Experts of a small language model: width 128, 7.37M parameters.
Below are experts of layer 4 (counted from 0) of a mixture-of-experts language model. Rows are named up (a neuron's input weights, with its number) and show model dimensions 0-127. Each number is 50 + 12 x the weight over its row's rms, rounded and kept within 0 to 99.
Before each expert's rows: "gets" lists some tokens that make up at least twice as much of what it gets as of all text. This comes from a sample of Wikipedia text that the model never trained on. Tokens count by the router's weight.

# expert 2
gets: "0", "5", ".", "3", "1", "4"
up17:51 38 43 55 71 65 31 47 66 21 39 57 68 44 46 45 53 35 66 57 75 51 59 56 32 65 57 45 54 53 57 65 54 37 37 58 61 44 53 57 59 46 43 55 50 57 48 54 39 29 49 37 58 55 56 50 59 82 55 61 48 66 38 60 49 57 49 53 42 43 43 49 48 56 30 49 52 23 26 46 57 49 62 54 61 38 61 56 49 28 39 51 42 36 50 53 40 84 40 45 55 41 40 82 69 58 34 44 41 36 56 43 51 44 43 65 62 36 47 65 50 61 66 61 47 37 26 29
up18:54 41 48 48 50 34 27 59 53 51 52 45 72 64 37 46 64 60 36 28 50 74 59 54 62 58 65 44 54 42 48 40 66 43 61 55 43 55 47 60 52 37 58 32 19 42 40 27 50 30 44 52 57 49 54 59 51 41 62 47 35 58 38 39 55 67 38 49 43 39 29 53 46 57 64 47 63 50 51 85 57 51 91 63 61 48 54 50 66 57 39 39 58 59 55 45 42 48 49 41 45 66 55 49 56 51 47 74 32 53 50 42 45 48 43 71 46 52 29 52 71 46 38 69 57 47 36 22
up19:48 38 49 42 42 63 52 39 53 47 36 49 66 59 63 59 22 51 83 31 44 54 31 40 55 69 65 65 53 39 34 52 41 37 50 68 61 57 49 61 56 53 52 26 34 56 40 42 53 45 42 41 37 46 43 38 57 69 42 57 25 43 58 49 41 63 34 67 38 47 50 53 69 47 44 52 35 41 53 65 39 70 43 58 55 50 28 25 81 46 48 45 51 30 51 66 49 64 49 33 65 49 61 63 67 44 44 46 58 47 53 64 57 56 40 42 59 32 48 74 36 57 66 36 68 57 51 46
up20:46 32 45 61 55 55 51 64 47 51 58 50 43 55 37 48 52 55 38 57 47 44 74 33 44 59 58 28 40 46 50 44 44 61 70 12 32 67 60 51 43 81 57 43 63 55 52 33 60 32 74 41 36 52 64 42 78 60 48 51 44 40 60 53 40 30 55 68 35 51 45 57 64 44 38 53 53 66 47 66 36 59 56 43 70 65 35 42 52 40 54 58 48 42 53 41 36 46 52 37 39 38 63 43 47 50 43 46 56 37 54 43 55 64 31 56 59 44 56 45 65 45 64 83 49 54 25 28
up21:46 36 49 40 50 42 40 75 37 47 57 64 56 20 33 35 33 56 46 40 66 60 47 55 52 50 64 53 51 50 40 77 34 64 52 48 39 54 66 44 42 55 62 49 50 39 42 35 41 59 72 49 32 62 29 63 37 57 36 84 63 35 43 55 32 50 48 56 44 75 34 44 59 68 58 69 65 40 31 42 35 51 54 61 62 40 54 64 62 58 40 46 52 44 37 59 34 52 45 38 46 59 28 61 56 61 56 38 60 55 55 74 74 54 74 41 42 45 55 53 45 47 43 43 54 48 39 47
up22:49 54 57 44 66 76 37 69 53 17 38 58 68 66 64 47 53 41 66 49 48 43 42 60 42 34 75 43 52 60 49 31 63 38 62 65 51 44 49 50 59 43 45 52 41 63 51 66 42 27 40 48 67 78 43 27 30 44 52 56 60 47 50 48 47 67 46 48 48 42 35 37 24 58 29 52 57 48 54 55 69 52 40 62 66 59 43 50 47 51 62 44 33 58 43 25 31 43 58 50 41 53 53 55 63 70 42 47 33 43 86 54 41 67 40 61 49 45 41 43 56 43 48 63 53 42 38 48

# expert 7
gets: "-", "|", "\n", " |\n", ".", ".\n\n"
up17:67 44 65 58 40 62 31 61 57 52 40 36 65 45 46 45 71 56 57 34 53 60 53 53 65 45 65 51 57 47 31 59 66 63 46 40 39 64 38 66 37 57 50 59 56 57 42 61 36 50 68 50 29 58 38 61 60 53 47 58 36 38 46 35 41 37 60 39 54 50 47 42 69 38 64 54 47 37 29 43 53 35 58 67 85 58 55 37 48 39 51 36 47 52 54 52 57 40 54 51 54 31 39 38 32 62 69 52 65 58 71 53 56 58 60 49 53 28 35 70 53 62 62 49 31 34 35 11
up18:47 46 50 48 63 53 49 66 52 53 40 47 61 44 46 34 53 34 38 53 62 48 43 48 50 81 55 55 54 61 61 64 42 29 49 60 37 26 51 34 38 34 43 53 52 53 49 36 52 45 47 20 52 62 53 43 63 47 42 49 55 29 26 47 59 52 51 48 68 68 38 50 54 63 12 70 36 58 36 51 47 76 43 30 27 34 55 67 65 34 69 48 56 60 46 66 53 46 58 58 62 44 72 46 38 57 77 49 43 50 56 39 29 42 45 50 41 72 66 51 51 36 55 65 49 49 52 58
up19:49 38 44 64 51 45 43 52 53 64 48 83 74 57 28 52 58 36 56 47 75 65 54 51 42 31 45 53 49 59 59 58 50 51 51 47 55 51 63 43 24 43 77 64 58 36 49 41 43 45 30 31 51 46 64 57 62 41 26 67 76 53 43 50 42 44 69 44 51 61 40 59 47 47 38 35 49 37 46 51 32 54 42 60 46 42 41 48 43 51 64 79 50 51 55 57 70 30 43 60 62 39 61 40 32 34 47 88 44 37 45 38 36 58 53 45 33 40 69 39 43 43 61 47 49 54 42 55
up20:52 43 56 61 66 58 56 46 60 34 60 57 40 71 65 33 40 52 44 51 51 65 53 30 58 30 56 44 58 34 45 59 57 37 38 52 41 76 72 61 55 48 68 64 48 49 14 56 50 48 73 66 31 37 42 57 36 57 40 72 61 39 53 50 55 16 43 55 57 46 44 55 44 46 33 35 45 48 54 52 52 53 49 42 62 58 54 48 46 36 54 52 38 36 41 64 55 25 56 48 53 71 51 52 40 19 55 61 39 42 67 47 70 59 41 47 35 67 40 31 49 71 50 62 57 45 37 55
up21:53 53 38 52 65 34 56 38 48 44 34 37 33 62 61 28 64 46 56 40 36 37 35 48 55 56 57 51 40 53 42 45 35 48 67 64 71 74 41 45 25 40 56 43 42 54 40 40 51 61 43 44 31 45 43 44 46 43 63 55 73 57 48 53 45 66 50 50 51 36 41 58 66 26 54 58 56 52 46 38 45 58 61 65 30 65 68 41 53 69 47 48 50 59 43 50 39 67 63 70 34 59 58 59 49 67 31 42 66 43 68 66 31 84 62 38 68 70 47 50 59 48 52 55 46 45 21 59
up22:51 27 41 48 48 53 72 58 46 28 50 47 54 40 34 27 55 47 40 47 22 48 37 45 51 55 51 52 64 40 55 45 47 40 54 35 36 65 61 54 45 29 41 53 62 55 28 58 68 64 69 48 37 51 63 38 43 74 55 58 35 54 41 61 36 54 48 63 47 23 48 53 49 70 33 36 60 67 73 60 57 33 59 29 58 55 55 54 60 52 47 54 75 55 57 61 35 32 51 45 60 41 78 67 50 32 38 54 47 38 49 44 71 50 58 39 32 72 48 61 63 46 59 54 51 42 41 36

# expert 1
gets: ",", " |", ")", " in", "),", "\""
up17:59 39 43 54 56 59 48 52 50 31 52 65 49 51 49 54 51 44 50 50 57 72 66 42 56 39 61 59 29 78 63 48 48 57 40 74 45 56 29 60 24 55 49 54 39 19 42 54 48 37 47 64 47 52 32 59 49 53 58 52 56 37 15 60 58 57 41 69 49 44 52 58 46 64 28 58 43 62 71 57 32 44 50 51 47 79 41 43 62 62 58 60 89 44 50 55 28 54 53 42 46 29 43 46 50 36 30 73 49 56 55 49 50 36 57 56 52 47 45 46 51 42 52 34 23 51 50 60
up18:63 41 53 47 64 63 52 57 57 39 71 46 46 53 59 68 44 56 62 72 38 44 46 48 42 42 59 54 50 45 65 30 63 52 43 44 42 53 47 69 46 68 82 27 57 53 46 54 44 58 74 49 53 38 58 25 33 61 36 48 43 80 35 51 30 56 53 51 64 33 51 53 45 41 61 46 47 40 51 54 45 50 35 56 56 58 29 80 65 31 52 27 45 51 47 41 66 23 58 32 57 41 51 46 54 40 46 70 42 64 50 28 42 78 54 61 43 35 45 35 50 59 48 41 50 41 44 46
up19:66 54 47 82 41 42 72 48 46 48 42 41 42 47 50 38 33 53 56 31 54 51 16 53 48 45 68 60 40 67 54 49 61 64 60 60 45 71 37 42 57 16 54 71 49 61 44 45 56 47 62 59 42 42 40 37 50 42 55 65 45 48 42 55 65 38 24 49 61 39 46 49 56 37 37 65 63 33 35 36 52 44 58 62 44 44 53 50 51 43 61 45 31 68 34 49 56 58 52 53 61 40 35 68 50 74 55 39 42 35 76 56 41 57 73 50 46 64 42 59 29 59 37 61 54 50 44 29
up20:54 35 43 67 41 64 38 58 54 44 37 55 49 59 64 34 55 39 46 44 66 37 35 59 42 52 62 79 41 50 30 41 54 52 67 45 62 38 55 59 35 56 32 62 51 36 59 50 74 62 50 59 15 29 51 73 57 48 53 56 51 43 65 50 50 55 53 50 44 83 41 75 35 55 32 53 40 40 41 60 46 25 48 55 49 35 55 41 34 64 27 54 49 34 53 40 49 62 44 49 47 62 58 39 60 53 51 39 62 62 43 64 62 49 64 77 45 61 40 46 55 67 61 57 46 42 50 26
up21:66 30 55 54 43 48 50 50 63 28 45 30 52 48 58 44 54 64 50 60 51 40 21 42 69 34 76 46 63 52 75 35 58 49 56 54 49 38 68 31 69 56 41 42 67 48 41 63 36 56 78 76 47 48 35 57 81 46 41 53 58 48 46 55 79 48 45 59 39 53 41 39 48 23 54 34 43 33 63 38 72 53 52 35 47 53 46 53 42 60 42 50 60 41 61 55 40 27 43 57 53 47 51 56 52 23 47 45 58 50 41 35 31 53 49 65 55 67 50 51 40 55 64 47 57 51 64 48
up22:54 49 67 46 67 65 43 63 52 45 39 58 57 52 52 66 58 48 37 37 62 63 61 57 40 70 45 64 59 48 55 61 81 42 49 46 57 50 59 48 18 43 53 68 56 38 50 42 70 56 30 46 57 54 72 44 62 43 31 44 48 39 42 30 32 50 39 68 45 66 42 69 64 50 54 59 43 49 21 45 21 44 25 32 68 76 57 48 43 50 36 64 75 50 39 54 51 39 49 59 60 59 50 49 58 57 24 45 40 44 43 61 39 63 34 37 40 48 52 45 37 51 54 52 50 55 55 36

# expert 6
gets: " B", " L", " R", " G", " H", " S"
up17:46 48 64 49 43 52 40 41 41 49 59 49 24 60 58 64 41 39 45 42 54 41 43 43 35 35 53 64 55 43 71 54 55 29 27 55 50 43 86 60 67 52 42 48 30 46 44 47 38 65 56 58 24 54 46 41 56 48 36 66 53 68 52 63 69 45 59 52 35 51 45 66 49 48 38 35 51 47 49 68 19 46 41 62 75 32 34 66 32 36 41 27 70 48 63 57 70 37 59 71 40 38 48 60 43 48 48 58 67 73 55 38 50 52 47 58 54 49 58 51 46 45 58 65 48 56 68 44
up18:46 70 38 62 53 36 53 71 51 53 29 64 19 36 45 51 61 47 40 34 27 50 64 54 60 46 55 60 44 56 28 68 45 32 68 50 36 58 56 66 52 51 47 32 24 63 40 49 68 52 51 44 45 57 42 63 38 52 55 37 58 59 28 22 66 66 61 53 53 65 38 47 49 57 61 41 56 59 49 55 45 44 43 62 47 70 49 66 90 52 47 45 48 30 37 49 70 61 60 20 54 48 52 58 57 52 36 47 51 57 60 51 44 65 54 49 55 59 49 60 43 50 50 56 35 32 38 61
up19:59 40 71 52 48 65 53 63 68 39 57 38 64 41 46 40 69 47 43 52 55 40 45 17 58 46 54 36 55 46 43 35 60 54 61 55 59 36 54 54 49 51 53 58 54 56 46 47 52 34 56 49 46 49 35 45 53 32 42 47 62 56 63 56 57 55 49 56 71 68 30 56 69 61 48 85 51 32 67 47 41 51 29 55 74 58 45 40 63 57 45 51 44 37 42 35 37 45 46 56 42 71 54 67 35 67 67 43 38 53 47 52 45 59 51 56 51 43 31 72 20 74 34 81 36 61 39 42
up20:57 49 65 59 74 81 48 47 54 50 33 30 49 67 46 41 44 70 40 43 66 39 56 55 60 69 42 53 53 57 55 44 29 54 32 46 46 67 41 41 31 46 39 69 43 47 49 56 40 42 38 52 48 55 51 40 45 46 34 44 51 55 10 74 63 40 33 58 61 67 37 67 77 44 67 64 50 52 47 53 49 46 47 60 72 52 40 70 45 26 69 41 67 47 57 65 23 51 43 37 49 44 47 54 39 56 33 62 50 43 54 40 34 60 45 42 52 47 53 54 50 50 65 49 27 41 46 52
up21:66 67 35 56 45 24 60 55 24 37 64 46 29 40 59 53 54 33 38 35 40 58 40 41 76 72 50 37 40 65 66 68 50 43 53 60 58 51 46 48 40 53 56 59 38 38 40 49 41 37 60 60 56 46 46 53 41 39 46 58 29 41 37 60 41 45 21 51 38 83 48 29 40 42 60 49 58 64 52 45 56 39 63 59 71 55 31 34 30 43 49 35 41 43 49 38 47 62 57 50 50 34 58 55 41 64 72 65 43 75 49 51 55 67 56 49 48 59 43 50 47 50 62 67 52 32 30 53
up22:49 43 37 48 44 80 30 76 52 59 33 61 59 55 53 57 32 61 57 42 45 64 61 50 51 50 48 50 57 48 48 66 30 53 36 31 60 60 61 49 38 45 53 55 63 47 35 62 51 00 55 68 31 37 30 57 44 53 58 32 60 32 46 44 43 42 40 53 50 40 45 66 49 69 48 46 44 47 44 57 44 36 57 54 40 60 59 62 56 63 42 31 46 57 49 63 63 52 34 44 62 60 39 47 64 42 73 56 64 36 43 51 49 52 43 62 53 68 14 46 43 58 62 62 42 52 49 36

# expert 0
gets: " to", " of", " was", " in", " and", " for"
up17:58 53 57 55 31 43 59 39 13 34 31 47 58 48 61 46 51 55 71 31 57 63 60 42 69 49 44 50 50 24 49 49 41 25 49 48 44 34 45 52 40 46 41 38 55 58 44 47 51 30 42 47 48 42 42 47 63 44 65 50 49 67 62 48 70 65 53 57 23 45 47 64 61 41 46 31 35 53 57 52 36 44 46 43 40 57 43 29 62 51 43 52 63 41 48 58 50 45 57 32 49 54 62 41 53 51 41 43 64 70 67 70 67 54 64 49 54 39 41 66 50 65 99 58 39 64 48 64
up18:37 53 58 46 68 43 27 40 42 52 46 31 57 33 39 54 43 45 66 39 71 38 52 41 47 63 64 74 37 52 55 52 45 37 57 44 40 43 83 57 37 64 64 59 65 53 53 60 54 58 58 64 57 25 56 68 81 55 68 38 25 47 27 39 52 52 30 55 42 43 52 44 48 50 46 49 68 48 30 64 27 58 38 57 53 44 39 39 69 55 37 43 62 50 36 57 61 57 55 44 41 40 51 56 55 40 46 58 58 52 55 60 42 51 55 47 56 31 37 60 43 40 51 83 73 42 48 33
up19:67 51 46 66 61 76 51 56 54 32 34 63 52 60 77 59 44 49 75 62 55 36 56 49 41 57 59 48 80 49 57 28 44 48 57 66 73 61 52 44 42 51 42 39 48 50 37 51 43 41 48 53 38 64 54 46 43 51 66 45 48 66 37 45 47 53 39 52 39 55 51 25 38 75 48 55 75 70 62 44 55 49 61 20 59 41 47 39 36 37 34 59 31 63 54 51 74 49 43 41 52 36 67 52 44 61 42 30 39 50 55 51 42 77 32 43 62 54 44 39 39 44 40 54 43 56 34 37
up20:46 57 36 37 31 40 53 28 34 71 47 47 28 48 43 62 47 43 68 55 61 55 50 67 68 45 52 62 85 43 66 47 78 50 54 58 50 49 49 60 52 66 45 47 37 56 49 42 53 47 45 38 48 68 69 45 69 58 29 51 38 54 62 50 45 53 37 44 45 34 47 41 33 39 68 54 23 58 53 39 61 56 51 74 59 54 45 51 58 36 43 59 52 30 54 51 35 58 42 58 58 51 28 54 83 43 72 52 63 77 56 38 25 48 51 45 61 47 47 62 39 56 57 48 42 38 64 48
up21:55 54 61 69 40 45 44 18 42 62 38 53 56 48 67 57 50 40 50 58 54 51 57 36 34 66 65 55 57 23 59 31 72 72 48 22 58 50 44 62 31 51 38 40 63 54 27 50 65 56 39 50 56 47 22 47 59 59 57 51 53 62 61 62 58 30 46 74 64 36 51 21 52 55 58 42 50 57 36 49 56 49 61 33 56 45 55 39 33 52 36 41 33 63 54 61 49 50 59 54 47 48 54 66 67 50 29 43 64 43 39 62 38 67 55 47 61 55 39 63 31 57 36 46 36 70 48 53
up22:52 41 56 55 60 52 46 75 36 64 47 49 67 33 45 32 44 49 52 69 63 63 65 59 54 63 66 41 53 42 76 53 36 50 27 58 48 48 31 56 44 37 61 37 45 42 51 43 47 31 60 55 42 57 38 37 59 77 37 50 38 56 55 61 33 39 41 48 47 64 47 38 68 61 34 60 80 60 63 45 48 51 81 51 49 59 59 62 44 59 57 47 24 30 50 35 43 37 39 47 58 64 58 54 65 57 54 50 52 40 59 59 63 55 43 55 33 49 57 46 51 36 45 55 34 43 60 08

# expert 5
gets: "6", "3", "5", "4", "7", "8"
up17:61 61 43 50 47 32 47 45 29 47 53 50 50 36 64 44 51 48 41 51 55 41 39 48 47 50 60 54 41 49 31 34 61 30 45 61 37 40 43 66 65 32 55 71 58 60 41 52 27 53 53 55 69 50 36 33 46 68 40 51 57 66 20 50 58 41 42 48 65 45 47 59 83 71 52 33 46 53 57 51 55 57 68 54 57 41 60 59 52 67 51 58 62 53 44 63 53 45 39 56 62 82 49 73 38 55 33 53 23 68 70 43 37 45 66 52 33 35 43 48 33 58 51 70 38 50 34 33
up18:70 60 40 57 59 71 78 48 53 47 47 59 46 49 29 33 69 50 44 57 41 64 39 56 70 39 38 67 40 56 56 34 41 46 40 58 53 50 52 39 41 47 64 50 52 52 33 56 57 42 26 51 69 63 53 49 43 50 40 46 72 46 49 46 43 48 46 42 35 52 39 36 53 38 54 30 52 33 66 55 33 30 74 60 61 56 39 65 63 65 68 34 48 52 51 40 34 48 48 44 79 68 64 57 40 49 53 42 35 58 46 78 58 39 40 77 36 51 49 66 51 43 62 78 40 50 51 33
up19:50 60 57 59 59 57 35 43 47 58 62 52 37 44 12 40 65 31 33 46 53 70 49 63 49 37 52 47 61 36 52 38 45 65 46 58 41 67 51 71 70 72 60 44 48 52 38 54 51 49 62 52 48 57 38 61 54 47 53 53 55 61 63 52 34 47 55 35 44 67 33 47 37 61 51 51 65 53 47 68 46 46 53 35 54 68 50 38 47 46 44 48 26 52 43 35 44 45 57 30 70 48 52 88 58 42 54 50 43 21 44 74 59 54 55 49 46 74 51 57 31 56 54 33 32 55 35 23
up20:57 27 49 57 56 56 44 54 63 42 37 27 45 38 52 66 42 44 47 38 57 55 40 50 71 50 51 43 47 40 58 65 29 20 39 62 41 55 68 45 39 50 48 37 43 48 40 55 62 47 62 31 34 58 47 41 54 57 48 42 42 50 42 56 49 49 62 58 26 40 46 50 42 45 40 42 40 70 70 59 43 71 58 47 67 78 61 63 42 77 44 62 45 36 38 37 57 54 41 62 51 19 53 36 48 47 43 59 62 55 63 53 47 74 78 66 40 75 40 51 53 71 56 45 36 32 61 38
up21:39 57 58 51 53 70 64 40 57 36 43 50 53 44 54 40 58 31 32 31 48 52 52 54 77 21 59 47 50 35 66 59 46 49 56 50 42 42 65 50 36 37 62 36 35 54 46 57 55 53 41 42 74 51 47 57 22 53 44 42 40 68 42 41 57 59 43 56 39 61 45 63 63 58 33 42 46 39 46 39 44 49 59 57 71 65 59 54 74 45 30 48 57 57 58 44 46 62 81 37 52 66 51 36 45 41 52 43 48 30 67 93 47 66 44 61 62 46 52 52 54 41 52 46 32 46 64 27
up22:54 61 43 59 76 46 42 53 57 57 56 54 44 50 47 56 43 36 36 36 57 44 61 27 31 38 54 48 73 57 33 37 78 51 38 51 50 61 60 51 50 32 57 40 68 45 48 31 65 53 44 44 37 38 44 35 65 51 56 74 71 59 61 55 45 44 30 63 60 49 43 41 49 53 21 36 45 37 63 62 41 29 45 54 53 46 32 54 53 55 40 32 71 66 59 42 66 60 41 60 42 47 42 41 34 43 57 49 38 41 56 34 50 72 40 55 55 60 47 37 68 75 82 56 58 39 64 56

# expert 3
gets: "9", " the", "1", "0", "2", " a"
up17:51 46 33 61 58 50 51 59 29 63 62 49 76 39 59 69 49 57 50 37 40 42 48 44 47 36 62 54 46 61 62 43 45 44 44 43 61 82 74 48 53 42 55 35 82 54 39 59 43 49 40 48 55 29 43 52 69 44 37 42 39 75 61 46 45 33 59 49 69 43 39 56 67 45 45 66 40 77 14 43 44 49 59 36 64 42 58 57 44 41 46 53 46 49 53 33 49 60 57 45 67 34 49 54 31 45 60 45 35 67 44 51 42 36 48 66 52 50 51 82 52 32 73 43 56 44 43 46
up18:60 63 53 60 68 36 50 50 27 60 25 55 51 48 44 64 54 56 57 46 60 54 57 43 46 35 63 41 49 57 70 34 70 44 21 48 63 34 53 66 36 65 54 66 65 52 47 63 56 50 46 49 61 60 55 57 52 62 58 51 50 46 49 49 50 25 46 47 41 35 45 56 51 40 48 61 47 24 69 36 49 55 43 39 72 74 65 55 41 53 32 31 44 73 42 57 63 74 30 54 53 44 64 39 50 30 55 72 33 47 43 59 44 51 54 29 23 39 59 32 43 25 56 40 48 42 50 54
up19:56 49 43 59 46 50 64 64 63 42 10 48 39 43 60 57 78 53 26 56 65 69 33 44 66 65 46 33 58 56 44 22 44 50 62 66 54 49 44 50 74 45 45 39 72 38 43 50 32 49 50 36 48 55 58 46 62 32 53 63 48 56 53 39 56 59 55 47 43 54 23 27 53 51 37 60 40 62 37 57 58 48 38 60 44 53 48 55 46 43 54 50 41 56 46 47 71 49 49 40 74 26 60 77 60 53 51 49 55 56 56 42 60 43 51 63 59 77 24 33 47 38 51 44 37 51 55 35
up20:34 55 41 41 71 37 43 55 48 30 38 51 40 62 55 36 59 68 21 42 75 55 39 43 40 41 58 50 53 56 60 44 42 67 37 47 64 19 41 44 46 63 48 41 59 49 45 37 33 49 69 54 48 42 69 47 51 66 39 53 21 58 54 45 21 51 24 55 57 41 44 52 45 52 31 50 71 53 68 61 44 47 34 65 64 46 43 68 46 46 50 34 49 47 54 63 67 64 63 36 61 63 55 60 62 43 67 60 67 69 52 57 61 54 44 51 50 47 45 50 49 36 55 85 42 56 50 54
up21:54 27 41 55 43 62 75 41 32 69 37 64 45 50 46 49 57 48 49 33 52 42 72 50 60 74 59 40 71 51 56 56 63 55 28 46 61 50 38 49 60 70 63 48 48 45 52 56 55 23 60 46 66 71 43 57 47 57 64 55 33 44 43 26 21 58 31 67 60 52 49 44 55 38 27 53 49 35 44 44 46 42 46 63 71 47 39 48 49 32 50 52 42 37 44 75 22 47 46 33 38 48 46 46 51 40 48 46 40 50 55 49 52 51 10 50 48 51 56 36 44 43 54 72 52 44 48 51
up22:39 38 27 53 49 46 25 72 50 53 31 51 61 47 52 36 60 47 69 40 49 66 57 67 41 51 61 49 57 46 59 41 42 47 53 64 35 65 44 74 49 40 63 49 42 71 60 72 60 54 46 24 37 56 40 30 66 65 66 67 51 58 58 65 46 57 35 66 54 62 24 59 68 43 55 51 50 50 50 55 17 39 61 49 68 58 51 58 50 38 50 38 41 47 41 54 64 58 88 42 29 43 45 37 58 41 47 52 37 43 47 35 29 45 67 55 33 50 40 43 51 49 48 53 60 59 58 52